Weights of a small mixture-of-experts language model, trained from scratch on English Wikipedia.
Training: a variant of Muon for the experts, 283M tokens, 9025 steps.
Below are experts of layer 9 (counted from 0) of a mixture-of-experts language model. Rows are named router (the router's row for the expert), up (a neuron's input weights, with its number), down (a neuron's output weights, with its number) and show model dimensions 0-255. Each number is 128 + 24 x the weight over its row's rms, rounded and kept within 0 to 255.
Before each expert's rows: a language model's description of what the expert responds to; "comes before" lists some tokens at least twice as common just after its tokens as in all text. This comes from a sample of Wikipedia text that the model never trained on. Tokens count by the router's weight.

# expert 15
It responds to: Unit abbreviations and digits in measurements and coordinates, such as m, km, ft, mi, %, and the W in coordinates.
comes before: ")", " (", " |", "%", " m", "′"
router [122 190 131 147  85 125 150 104 128 166  72 125 106 141 183 151 102 140 101 114 159 113  81 131 144 148  89 163  94 141 119 141 170 176 138 101 103  91 143 130 138 120 138 105 175 159 127 137 157 104 139 108 133 119 156 155  99 109 142 173 114  97 128 106 113 151 103 159 125 138 106 165 143 126 135  96 136 157 130 113 146 121 127 120 119 126 118 130 136 130 133 149 145  99 114 146 128  77 124 120 115 107  94 137 176  97  73 142  94 144  91  78  96 162 107 141 126 133  87 100 128  98 150 124 128 111 131 135 138 165 129 110 100  93 129 153 149 109 129  93 144 163 147 118 137 134 104 116 166 125 138 137 112 104  79 161 122 120 137 107 124 141 114  87 145 118  83 118  74  98 130 102 150 146 122 124 164  85 113 109 136 126  99 108 127 113 176  99 119 125 117 166 106 103  95 110 125 168 131 142 133 119 118 144 108 114 128 188 145 140 119  54 132 128  99 113 129 147 138 147 113 143 147 101 130 157 138 160 108 144 105 136 110 142 118 124 145 119 159 110 150 143 127  98 158 110 128 133 108 183 122 160 118  97 117 103]
up0 [169 127 128 155 154 110  85 125  89 132 130  95 143 114 138 144 109  90 149  81 143 174  93  99 157 121 124 143 133 104 101 116 144 132 139 124 132 125 165 138 110  71 145  78 115 140 112 132 149 121  99 129 160 165 134 136  95 155 123 136 159 125 135 136 140 147  83 165 144 147 113 121 120 131 155 148 116 137 141 142 125 128 162 144  97 134 107 147 136 135 150 112 188 120 141 102 122 128 122 105  90 148 100 128 134 144 115 152 149 124 117 121 134 125 108 129 123 130 162 130 101 125 120 126 126 170 128 110 176 134 148  95 126 123 130 137  89 115 170 132  77 139 108 112 107 175 110  98 144 119 115 115 141 149  59 141 103 134 118  92 156 122 175 116  99 118 107  98 116 112 110 166 183 132 143 131 158 128 141 112 133 137 154  99 128 171 156 162 154 152 151  95 167 143 109 134 148 167 109 114  78 112 112 104 124 180 108 113 175 117 136 125 139 150 159 120 168 137 152  99 133 115 119 107 112 110 135 171 154  95 131  84 184 117 140 139 107 152 132 166 116 102 118 115 179 123 168  91  86 174 142 151 130 102 129 127]
down0 [122 119 132  67 103  87 125 101 111 119 113  83  98 102  96 159 167  99  95 117 136 149 123 150 129 178  83 102 120 138 166 103 132 126  89  65 136 164  95  91 132 110  90 141 106 142 161 106 115 103 136 136 130 126 142 121  97 119 145 142 104 124  87 148 126 132 133 132 164 134 113 146 121 146 143 106 165 141 115  85 103 137 166 125 116 125 119 175 174 134 113 129 117 151 139 128 115 165 112 163 111 119 103 128 173 161  54 127 156 142 121 131 116 117 120 108 116 134 147 110 153 153 112 108 156 105 152 153 164 134 130 166 115 119 154 134 132 128 132 128 120 134 122 114 112 136 173 133 138 139 136 122 165 129 129 139  88 133 116 116 108 156 100 139 129 123 141 135 117 163 103  93 161 129 134 149  94 158 126  94 122 111 146 113 111 129 153 135 105 139 115  74 114 103 136 151 151 149 107  97 157 143 125 186 162 158 150 142 125 110 129 135  92 134 107 131 171 142 118 102  96 107  92 131 144 163 132 132 110 139 142 107 130 116 168 198 131  92 126 142 143 126 149 172 100 101  67 139 108 128 127 142 153 173 154 176]

# expert 8
It responds to: Main verbs right after a named or pronoun subject in biographies and sports text, e.g. won, recorded, had, scored, made.
comes before: " a", " to", " the", " that", " been", " in"
router [131 192 153 157 110 100 145 146 156 154 112 107 112  79 160 141 106 134 118 110 138 118 111 171 141 146 110 142 128 146 105 152 117 159 118  79 116 146 116 152 118  95  53 105 133 148 100 126 158 145  95 117 131 141 142 126 111  91 106 136  85  77 109 128 117 102 109 117 105 122 161 150 129  99 124 147 115 139 129 125 131 105 139 107 121 147 126  87  86 163 161 117 122 114 159  90 114 111 110 150 152 129 117 133 155 142 140  99  81 113 119 154 159 133 119 151 153 116 160 146 149 119 145 145 112 105 161  93 115 102 127 122 145 103 119 147 159 111 133  86 147 182 116 133 148 114 159 136  99 133 180  93 149 113 120 133 127 129 115 126 116  95 127 125 138 125  67 111  77  91 120  95 145 135 114 115 129 134 111 122 115 108 124 132  92 176 144 144 157 131  68 123 117 114 135 101 114 121 120 157 100  87 116 134 157 123 108 169  71 113 111 124 135 152 117  92  85 127 173 167 149 151  82 118 136  92  92 156 128 129 115 136 139 149 113 139 138 106 155 101 149 123 121 115 146  97 173 139  86 122 118 163 126 111  85 115]
up0 [163 141 104 159 123 141 130 146 156 110 128 118 127  81 109 102 132 149 150 187 134 126 100 138 132 141 138 150 107 157  78 105 105 126 128 124 132 124 140 137 128  80 140 149 163 102 133 124 132  93 146 115 135 127  85 120 101 102 113 119 138 119 147 111 160 141 118 116 101 166 130 154 130 143 148 139 132 120 109 119 107 147  93 101 108 135 115 136 101 115 164 155 114 148 126  92 172 141 133 140 129 114 145 159 160 137  93 119 125 105  79 116 111 100 160 109 134  93 165 115 135 119 137 119 101 137 173 127  98 100 142 121 113  74 171 132 100 145 108 110 127 120 108 110 128 127 134 122 126 122 153 132  97  98 139  93 158 135 154 131 119 157 146 112  78 106 113 131  77 141 103 152 147 181 153  84 166  99 121 105  90 127 158 165  98 121 129 159 174 120 116 114 185 130 132 112 142 169 138 126 121 145  84 174 105 146 127 130 116 137 158 149 128  78 113 131 147 156 118 116 153 129 103 127 160 112 115 110 119 141 134 140 104 133 113 181 124  93 117 186  93 155 115 108 165 137 114  66 138  85 113 108 133 185 170 161]
down0 [111 191 143 130 171 109  97 152 110 104 110 178  93 116  94  84 111  70 131 131 148  82 144 130 127 134 126 134 197 138 168 144 183 134 144  98 136 151 140 147 112 137 102 158 100 136 169 140 127 155  97  99 116 152 142 164 166 150 154 112 104 113  80 153 124  70 125 112 156  82 140 132 128 134 131 152 153 128 124 135 109 136 126 137 133 171 124 105 130 170 145 131 143 130 121 158 146 109 131 140 145 114 156 140 125 131 148 108 124 125 139 137 125 126 133 112 137 106 154 103 146  82 119 131 119 124 145  82 162 120 144 155 151 161  85 117 113 128 166 135 127 113 108 127 142 150 136 121 143 184 146 194 167 102 100 127 131 146  90 102  92  95 103 138 124 149 129 118 101 108 146 136 151 115  95 147 103 136 111 185 114 119 134  64 135 140 122 155 141 120 142 153 135 110 124 103 123 138 120 123 113 173 159 116 172 110 119 107 109 125 158 103 118 142 126 107 118 121 143 136 138 150  98 128 131 155 144 131  96 102 105 112 165 108 144 139 130 158 158 159 134 128  84 107 143  92 130 162 161 128 147 113 108 103 143  72]

# expert 0
It responds to: Prepositions such as of, in, during, between, among linking a noun or verb to a following phrase, e.g. restorations of, split among.
comes before: " the", " a", " his", " its", " their", " this"
router [110 177 110 130 120 114  99 144 137 172 118 148 128 107 147 155 124 113 131 106 140 116 146 139 113 160 120 138 114 135 119 141 102 127 128  98 118 104 132 163 109 123 151  98 152 165  83 112 123 130  89 136 109 166 116 124 109 131 116 167  91 101 101 134 109 112 115 162  91 130 121 131 136 140 111 137 127 134 100 108 132 119 114 134 151 151 135 111 111 144 160 132 145 108 108 171 116 120  90 130 104 100 121 167 149  96 122 110  95 139 102  98 140 118 118 155 130 185 103 132 158 146 162 138 101 133 147 103 129 148 177 107 139 149 147 118 178 140 147 145 153 170 140 119 147 132 120 178 102 120 193 102 166 106  88 117 144 147  96 108 132 111 134  97 169 109 144 109 146 121 129 112 128 155 170 125 119 104 104 151 113  93  84 101 103 101 142  57 162 138 125 142  76  98 117 142 107 113 118 137 127  87 112 112 112 122  93 123 108 145 147 106 106  89 161 129  89 132 148 183 172 168 111 145 139 160 123 155 124 154 131 163 159 139 133 129 161 162 145 144 157 112 125 111 146 111 122 154 127 147 146 143 134  88  62  77]
up0 [106 123 128 154 137 106 122 152 109 150 142 111  81 137 135 124 122 129 141 174  91 152  89 132 130 157 128 118 124 110  88  86 130 179 182 130 100 104 114 177 148 142 154 122 153 127 127  96 130 128 148 139 143 138 141  98 129 113 132 105 102 100 135 141 108 119 133 110 130 106 115 141 130 156 109 132 124 120 117 132 108  94 123 112 113 105  80 134 103  97 138 121  67 131 180 102 105 116 130 114 138 113 126 126 127 151 149 141 121 115 127 123 142 160 105 137 159 113 135 104 125 141 168  68 137 125 164 151 141 100 183 105 116  98 130 130 160 111 157 106  95 160 144 101 145 158  90 148 135 156  97 164 134  88 121 156 170 144 147 131 150 133 118 152 115  98 150 102 119 141  91 108 124 153 190 171 138 117 114 107 138 151 180  90 128  98 128 146 111 128 122  89 163 142 112 112 114 135  97 117 121 128 145 142 160 139  86 102  99 134  85 111 109 113 121 136 124 130 149 109 129 116 141 172 153  91 107 114 172 146  97  98 133  87 170  92 144 154  90 132 143 133 114 147 132  67 124  78  91 141 133 107 120  93 102 175]
down0 [139 108 108 158 160 104 126 145 146 153 116 141  75  89 102 112 139  65 158 115 119 116 119 168 113 136 139 127 128 121 134 137 168 134  98 151 147 100 107 162 117 124 163 120 104  99 152 137 132 116 107 142 111 133 122 141 106 137 137 111 116  90 147 145 154 102 118 105 147 120 117 151 146 131 145 100 110 128 185 117 129 134 145 101  89 147 163 125 132 149  89  89 137 144 181 139 133 165 153 114 160 121 117 120 124 145 166 157  75 126 103 118 121 170 130  56 104  97 101 139  87 156  98 139 149 155 126 117 167 149 129 150 160 113 158 104 137 104 153 141 132 143 180 141 104 137 147 116 110 133 130 144 111  92 104 102 113 111 153  95  95 121  93 154 124 110 165 114 111 135 119 151 140 124 153 169 152 123 160 117 110 148 117 136 101  88 118 119 113 107 130 142 112  74 113 117 121 117 180  90 119 153 170 137 108 104 134 125 157 128 158 135 152 126 178 167 181 144 130 116 165 104 121 133  93 164 138 172 158  83 105 133 100 116  78 122 123 110 144 142  89 111 132 144 134 144 163 107 139  93 141 144 130 126 110 151]

# expert 18
It responds to: Digits inside table numbers and scores, plus abbreviations followed by a period, such as St, No, Dr, Jr, Inc.
comes before: ".", " |", "–", ",", ";", "0"
router [116 167 146 153 101 104 143 121 178 184  86 119 133  72 154 172  76 121 115 132 111 101 101 105 106  90 102 122 132 163 115 140 161 151 117  93 136 146 113 135 123 113 134 131 129 135  87 144 132 111 105 115 116 149 120 153 121 138 148 149 104 114 126 157 102 119  99 152  94 173 143 118 113 114 128 130 117 183 118 106 155  79 122 121 168 121 135 100 112 142 149  99 128 127 121 141  72 107  85 165 141 150 105 150 165 106 100 127  87 111 118 150 140 134 175  95 160 141  76 117 158 104 142 135  87 130 131 126 148 128 126 120 113 124 134 135 150 129 131 140 144 123 105 157 128 106 124 149 129 111 181  90 117 115 113 161 122 117  83 140 144 128 128 103 161 159 134 100 180 121  94 156 109 149 160 103 129 115  74 145 117 127  84  96 127 122 145 101 161 150 115 137 132  65 110 152  93 105 128 110 114  89  97 105 107 106 117 152 102 136 160 152 124 146 157 115  50 132 132 134 148 137  94 143 134 123 142 157 125 140 143 147 152 124 111 134 139 128 116 118 166 137 136 131 124 116 159 120 125 142 144 109 156 112  75  97]
up0 [156 120 128 115 123 149 107 135 117 149 111 138  95 127 113 101  80 109 123 153  92 117 150 123 131 106 116 111 102 119 136 126 124 146 151 115 112  92 185 120 145 200  82  88 137 113 129 131 124 154 127 130 177 173 138 149 136 118 147 121 122 151 134 150 124 160 109 128 143 117 160 169 114  91 124 165 122 143  78 165 134 129 138 107 136 132 118 148 117 137 109 112 134 153 137 155  77 110  96 115 139 143 125 127 149 132 157 130 109  77  89 146 156 123 125 147 162 122 146  84 118 167 116 146 141 118 128  96 152  99 134 137 133 110 101 143 151 142 158 140 180 140 141  94 137  95 185  99 132 120  99 139 132 159 144 111  96 151 129 153 137 146 117  62 161 128 110 136 110 130 100 130 126 126 111 127 164 107 120  90 148 119  85 129 149 152 146 121 139 116 109 180 122 152 134 146 126 131 112 153  95 145 143 129 124 147 162 155  98 140 123 105 115 116 155 160 158 165 153  99 119  95 128 138 152 117  99 166 128 116 166  93 134  92 155 194 104 119 152 205 130 109 136 110  76 115 123 139 157 142 122 132  96 172 104 119]
down0 [ 77 137 178  97 131  74 154 129 120  88  82 116 110 133 119 146  81 131 154 124 133 132 167 104 146 125 201 108 148 113 109 147 119 146 146 142 152  70 137 124 118 167 121 117  79 135 103 100 143 100 132 149 144 126  97 153  96 127 132 116 110  99 120 145 104  88 138 154 145 175 118 141 109  96 150 144 112 140 110 139  96 134 162 110 162 102 146 113 138 101 139 141  98 103 133 149 111 116  98 114 133 128  96 153 131  99 180 144 123 157 118 149 108 118 149 115 150  70 134  98 124 157 120 115 132 121 166 139 135 139 143 156 190 109 103 125 108 141 137 102 149 107 135 125 128 141 124 120 124 163 119 155 145 129 122 116 113 146  79 131 174 123 148 104 157 104 142  85 127 134 130 122 144 131 119 120 138 144 150 119 121 115 127  93 117 169 123 133 131 142 174 195 156 155 147 145 115 118 113 114 111 107 105 175  78 153 137 131 137 188 115 178 125 173 120 150 134 138 117  97 148 116 107 101 140  85 123 135 128 146 101 129 112 158 124 121 154 131  71 116 170 115 131 170 122 124 117 148 169 136  93 136 132 140 153 134]